Experts of a small language model.
Training: a variant of Adam for the experts, 646M tokens, 9856 steps.
Below are experts of layer 4 (counted from 0) of a mixture-of-experts language model. Rows are named router (the router's row for the expert), gate (a neuron's input weights, with its number), up (a neuron's input weights, with its number) and show model dimensions 0-159. Each number is 500 + 50 x the weight over its row's rms, rounded and kept within 0 to 999. Numbers have three digits each.
Before each expert's rows: a language model's description of what the expert responds to. This comes from a sample of Wikipedia text that the model never trained on.

# expert 58
What it handles: Separators between numbers
router:564486472569529565568440473594584539492497430464569488515426508456476446582497520480452584511471383423554534484480469577488527577542513518423421475487549531594532449523559446445502454481471433587516532491564409473501617555514469455547458547450562494469487498457573502536441534439439560428489574436543528538485532507520459480550521446572554517473488464541452455431541549502505438501519527520488526412464489647428490402432509476532582469511531461489473439558551477440471454530405459
gate1:554502486458566491472519513460505514725406504471448512611513504472568467479484455475501445397649482512524493504405435473447551526379540557479574518571492412520554511485456418571515471507528553455527529536471484521558473538541516574489535458550473510478539488481447580534533535523510533552552478554522430449504508565571507538469572536423508463499548456405491459550445450506423453476418547505523480541471544513543484458472476548536503540515450477572517427513463533474462524540643465
up1:464454423578472519541485426489516475568460465464454507450529460487552414509520484511514489481597522535558510552476484564588651495449468518450491487556533501458462476487419493518574544526508496463419491574546428415448533514541485580540460401431525402451473446489487573527455487423451460467515420499457450488415440404449454511400393493483548376551534534539478531519544440562512399439479380444513518480547496488536547515492515522399471592526477514484470522471490531484414515453511447
gate2:415512453460493461515511547471524522419528490429487545429502487565527488491509553434546558463471595483516473520488513511550493552494529437518571564540501560521482555484555597419368509532585537523492376560533497544498543515484592566457529510421503518490523503577501598426543522488491515433458397553566420474495508397465453501569451409459517498465558514493489503504509472460557472450569526485474529534410590589501620464451449422447453516438483502566564487418495417552471474508502386
up2:492461510494554438489436449501464462504474595448454555350527528475472502581431515531502421531515452478483485508528436457384534441574486473557393459602493524467529489508530463589475579388522430476475528409565499449512475581487502472477490558567533556408503592479554537487536507477509504488491568545426476555492495515507510485491520534501609405451535446547577569432491535479525468404420593452424519537553485511560472458459467446460566500450469501458464584581536502433550467572450498

# expert 38
What it handles: Endings after digits or letters
router:464542442552431592533418496483476483515480442409519539435516533566533594603534480486530423446545518494485491499443532439441519573476515545462501572405481481507523455489571463526497457561413445534524534407496414569524596417459553468530506449484548408446517419596437497494476450472520502484512515607525461471522475525485572503566505504434428566533485458550514456479503542448453457484536485432457487584422445603464537467511430486511575423564546484461528526641554484454472484564519417
gate1:433542464497566556485482406490444492433460459548483380627511460482487536500501559449463499502534491548427436520556421473572452509523532584592554484428458562451469388415606420560462443476479511470476598488433480549478555544519503479485502517462493570467460426419568459551429443465460563518521459430507508553446563537565499583514533445450536536538423489533484546496507524536479467470551526413495480458581453476454373596442505458507501488464534462494437489529607501537468455479501560
up1:486493525558503521572510489591493463438524543402521489522475612567432377566490490492498556433550493476510494484559542456515455503436611450497634507519550538417495535502492481485449436427457555461455530450466576447550519463510547433437467555530556533536481524518490556518564567550540507534437419463497487559498600544489422615552427478438519419509484397549468434514567526444526498614521409457586442534543469519442503569488484485560459523510463497482502584493547429565501439489467485
gate2:498542492547607490480516467524501499424422536554410452584436461469450464567535514457538482565510545499497421603505495499510610459450502471535570536469524594552415472460547535584542491479523509486384562574482465464472583544513478486507524496490496468569540550552515565439612477400528618493404411512543527532544551546560456540541584547585520493486465439496514454503479493491455528463477517548381484467536436506523503448433607387459519512490490420504550434456544555482477492444529492
up2:471544585501447516563587468473487528552540519514420512505561541569448539453488415509443550359530480498562514379529502462505509478494560401483542454450487454319480462403524532489507489442494424597470463471505453544576558468478470494456438477518446571542547423406475469516507473567531474506503544521500550460521581594485520396472413487558498473569406470480571506548479408505546466448515499450490498520460462533462545573444512547477443509462578438538545475520454503585508475474438544

# expert 15
What it handles: Closing brackets and quotes
router:380572429486471512572501553520402505530524609508456526542492520479452406542466460525419558517512512518509553524470483608373519534559548514554524468527458531435472425454605504523444398468468424467537497492536542463547496432435521577573518539496376497475450549597430583492498478396485451456474472453506447467420473485415502558522404465539418485453476431556510584460545504560444496501430517527561512526464450498549558573469490513486519439514472484419532446524507502527475442537463558
gate0:503528456492375501447539397402439434521482559490525539434482462580469458537527506314507568486611494532497479475527450524486539522472554514532566472524594446484588548460384526610523538378486524508477487525433494468508475515510532538476455540530509562488399515453438508507510447503488453440483440427541492502484435530463386507440521542480517416534409495535430491560447540524531546458431520532481517500491473481497497475474437529555544454565449421477594525499587555547426459438501490
up0:532421531513524611471471469600523525512549467538509430430511479487452521522522534608537486475468446406466457471484521539543501443538605470495342564505475530500506461523423479677464526514501527425454550520557522486514548495602535517477501517504454456544578465549432459467444606555484561562435627516495475530547643481577432495573491471557544497465525552486501470494534505545514513490530515537499490617463430501554517507483623589513551515519498519531436468545456509492532503495470492
gate1:485449501460583447535493513492401440494377518485427552572450417491461507533519511536494500526502620548418492489407488453471582612536462444500494485512494516524520425462576464488593424519504495542489443473478526477495404489429465529560606475477491522555554495450577556513477444536520434461603399494518453513558498546481611490632471498533384565493536543485415500425535460540441435541489487459495588456508578493444547468436486492461491522542420511495555456475488438486475564469453523
up1:467493499455593410536499508517577448406538506439469548581491521403604616467534467492493504545507448562542542549570528430477485553506443549550458532470427484471352475502570499488597479576516443539511434520414484476477515538475420540550573482519450456408484540514564535558542535471510427527480516520429473588478512420484592464534547441527521500579543481449606500523559455420486443443500518524488529454558583470550528542531504434427436533448459576500447500466516496596533539534513552

# expert 40
What it handles: Table cell and parenthesis openers
router:571454487527461605626512482534529420416505559499617522591417467510539543529566495508476522560509458533530542566542510435483530454523551541504512459479448501473503509546560500484459472513481446587455431533478507525440458450481394453454409511448531410437466394447627447526445452467545600416499488520465510455559476437601548501412513468514536428535451492569556532444474521554454503478464543538477520534522397501509495487476503485521483445489547397477432607516403454437508462476488470
gate0:409580529460589476462470523531371511580538507495383439543568555526490407565504506606509433566503493545509522456484519532547548541493502543593517482569504453526536546501509477432560437469494535433492543478439462446509528506480430503445592545559489514587655472525479569480513490452513503561502483550512451491483388473498556451513558554547461614578627496465501552516526555492504512443552449548482531484478520484536533598548429524528513535533448510516599487472504515521550560559442596
up0:510457516463467615551533517456484493483513415595564513507479458484435524485523528541468407522553517350556416463531490515457485401455477510479536459592443509529516505601517630437444525479459531504519438559465538449517430505502413520550492433499536533519474521496562481629531449484446546471473521528444517471505430505478493533512502544514533470501525450454592571427446628528551504443444452572577350571500479530520528436497499493496498563429464481466482565565508499524498383520546436
gate1:501491447438503498511582569585489529474563554536526481549581519464424529497378556507456579479461584446553487582515495504500483564561472465552368540419425467472450607522486519527467539568535440420537488530446489481485470453500531454475513518455451452513563547543524485483481510449535528530441425440500401465498436537453393513488559527585469513410517502460438611468389498544469524495541555508476584489508505553510564472558516460489381507630450465489494555539456512577480454568543540
up1:506493487510477468482427445492460507567495470407488538531506528520580394502517481562551421519585538582524540454550504617559591475489452584512643468564530470410422454390458507515515494469532525534547532503497493625513551524498474516460502507540527521543412483495473486496470487451479369507532546584556565497515538472508581448528547406492518504454563486548483441559611562558416482517491474496572502642496552521503529481456574578480416449527540526549503577558467502495468502455530469

# expert 21
What it handles: Single capital vowels
router:433521508415439475420527492447537462448385501447434419467364428591527492491444455556588552525464483515510483536574524561487449425466554509534552464525576544518534537462462470538496618452537470418561482514573418512481500514450498498503438504508477548512392488426481464497478577498544494529508441489544554409460563512559459496421543443547576521543426408545526503599403453516442518525412542492501601473483515488516470501506448555491533575495456471453453514438577522524455579466494419
gate0:378494568503490486590539464499474421587544543506459477462499442457526474504480440501459404472510526548500455553487565460532473425436531515397498540551356521486500511488662447501529458427437489525447457525442406493516522525486438599498529542511514550480572480456505531559482467463506580505485526446462609470507522574541521472514400530482461495574493638489455566549429409413459524547575583495489536531493469488425453525555472485589564522514479507443511465551548519538548513432457512
up0:502547455432520512502521476501379490568587543462543365596512403510456499564547581514441488565490556490495495498472475509496498486523516427399410503482590490459429491486503498564581479369478556590427484469496469451600418532477495577516498557515384465495558460487467565569480530430524509508514490540491511460523474537530492424501481480416451483513454438528540502445491501499547451475565572522538453597385455426485501584526453459421542522472473507435461438489475548458595466490437556
gate1:437448546437460484580497406497450509514519492468533533496532489488495480489501516431442561413462593656345436541502497449504527453466440580431459474542519519525495460517437552509553531493367429544510523594607485537569534583519470503522440510471507464548503471520497436571477504502462553554527522458471482474512509501436524444478455462417474446453517518548491451436451455509473416578431579458461657485459577539533495517486422518500534448581465498504535476514471535580476450436563562
up1:408460529455521360516501522436459560424534540504552519469475511498464448518540486472544490566394533408530451467459552516445536498465498521421548465539505469407528556586558558576446468541538548654461533497496515476475429501586423520496498508481486516478491495528418409449458453452481576464505582503498451528552507446538522443542591521615481580533550453530490544500504534536525478516504536489440554530468580565409491439463500511436475582565507507543455515527504518410426410481525637

# expert 25
What it handles: Short name syllables
router:467512510540575418416478496495526509471434457576411467538428554450472564565438539604646518473536540448448433549473472514499540536537522433486501541421477508544586548573508559475498549466411534574513555489467464488455502576531478428529442515528535521399450547543548555564464551521503472567576545480603534502567422554498481439454576517504428550461520451514478516430469526468403513551530439471521487542486468489420504521530567510513593458468549483422603457530574534612451543506496478
gate2:517438576575492498549561452514428546468525520416543517466559522425518517582598550423546518469483474476546515430567595454512536471606423489548478497557475514472530433586528536490474390474509430555420577437457565510578546483560480548450497534501428498555508457446541435490446494496463445439579482528546448522520425563548488564487457422534477428434479458462403416532480406524468597562498505503504458548541541485412459543449531561486399563553517561473567477525530511468527579480536480
up2:544455600524583516464459418544447475395505451485435489507650617490551596613506564428540491432525578536589572452454471465526504433551450471453516513451421510514499393548581487485505484505462518543499515564471473513601554483485550552579501606533489510473549521459592480568556525538519487492508514543467533520499499477432564484508527509565446456464534509562422490454451485577499491514615459493486504545506399511446378501444436540519507506524507555437590520501535485553468463496509475
gate3:526471573539575541543484511448384495488510558550604517452452517502505487454487468518507413362486482527530413511462510432405602486527487497480467515517539435444547402446501482527552468523503431532525438579410494478514586521503585569404432425478467512520570481538533410496474373457495453511438538411534417545453480486511401482505499470512518503461491530577522574561488470456477530536577521507458505522512610483473410441577524467463509428559439479506457411498485502491490518479395439
up3:510424477552531562508576474549423561475442519547568498435511516461403522536521449472525439466501587534460513503430478550443547449491655496503471607531487415524491493516418516479446445545499510596491537533433425550579543592488581436424467518476439498496517462472457526496502427577491480594535561434431499479556503470468478476398525481474494385514590464532476523489519480490459551504512477481538493473562577469549360529489484513388529467432470472479444507558380498492509485567429470

# expert 46
What it handles: South Asian name syllables
router:415439561506422514551490426434516460493450447448444509557530521537588513479510393445551383450494564517548492460493497459509598429491451505473451518529587520572552450569486470537519545506554492553395492451455460619520550462512564583554466436456526438538508378515445481556484470563454470418537524511452528561543494473459556486494518425502499494514411554472515525540480556539550434385606487531465527473490573481566544578485542545461535487480562513535569440579422527422496529489526434
gate0:527485500555593530510495497540450505498500519517460473494434414408562533512583563436536442436549454433529515456562487408410511610502479387585413509473567424478461524488504524532442555499466452494489504516406462472510591448555546455487549512543536395475450507507489394492511402466442471435412572457510368526512621465470436506532510506553527510542464554533507519509591550478552537483580515433469572523497410550474460463419503430507461492487465461491461428543531478592493502517481453
up0:516553550433545512512464584494429452563543507489491570479529451627500440530496512521509479543462488496444522481464476558512509518486435534543508471468526606525456523518479603543485439485523580459557452521524579443374477436556494572527425460523515524551581547547557496432519499410509628522460444655471515420455472479511404523465546544552402517510501445426519532495414494554517512569514505537521509552495541563480515488617511489459388497504589533494516618475483509446452519460441442
gate1:453509570569493455547609597547567615504554511499431514453554496496516497565470468476516441487569485578514575424495469551645462530508426520565515545498543481514490431487436581503484577536486478503441499522475473541548519579459435420486431459504404576577457464502513513544413523550554498487507499557452529602487509475421497507529584527487517578436579511477493458453388541436457429475475577520571470603481483477569516516565520558549480556479511598537475508518537489446605448510482505
up1:563559454515551451451441511460560455554538567505490470429417358523446432496428530483441607478376488597525547553482470547467458411479446475476445496501482483466449501527586504512617547469449579433540459527578516499580494523549462446503492553522532479517562518454575479438578461569474416426484481532594484459463526341492470459526494478531525482481508468571506455502480487520447562514432450489462512465509447420537379468539512415452543461511525551479466539470486513446518499439572541

# expert 2
What it handles: Scope and rank adjectives
router:418457502469630488567503526569520408552488534481520393510513411508455422538488445467441516496530539484518576490565503442425539375509555456437488425494515527438532556539479537475538502483530442630465486500379508503519498528482397515434490510435439514550559496591468500497503494488536525463505532517566630550573500480477441557549426541489496518462508574534505486522518552449504466520429537439516527511503596439596468489470510426520554537551485478549409539486573568462575547408430572
gate0:524455479552545473523578616561573609422604419522430487475482521424406543438470523488534452504462500501479517579385460549581513503581514435603451512486451459547489592537446458384522510559466553544413468444534498479433488461475484456472481503531546520563502467502508452497545479457529556553510500513545536510418418473578512442496486500504593492515441523395501433530470484433470468449519471523497555439474473534501499531559467485505522604461447595421473542494544382428565560506529527
up0:506502462489503493439454510441609411515487469507482480438500518611503506474414453496520592424563522477468472515545579572489608473471516530555570486435480521532462454548439424494502539515477571496511470449494514494541431556475489494490502554514463600512500486497533478544493507536444527525409473506491521527375565517481580559588462395539486425555410502476541563609409557538494427541566599486462572602534492585599572459534535542524491471559513480434473510477583462463446500390514526
gate1:445585539517582504586482514550476578517541510457505485653539513498472501545596518587453439586536560407401525485489591456541444449495459495477510564462469453552528511597593567449441461586529528484507565502501441545434465444581487528499516508506481506466478522527567504439555424491556556455576479537524546465449527511409506517507476474532524581488547521461510520509466491470343466483488413525456469486521559544432421462558545572480521601550547455497497547583508531489534563464598498
up1:511502441532513510496490511469443503534565459467572477506497542424520458614514503489501501503526453539453457459525474468548580439452491359517400458555381467464389412565476560506544530519428438560495532521494497528466492360485544524520426439495527521451518476601505394542496491471510433558481416449486519526468465537535434513495449538581521526458520427440405479595589484520467584578529540451480525467532546504551594419492407497515447490435465553563446505529509427543587460484523479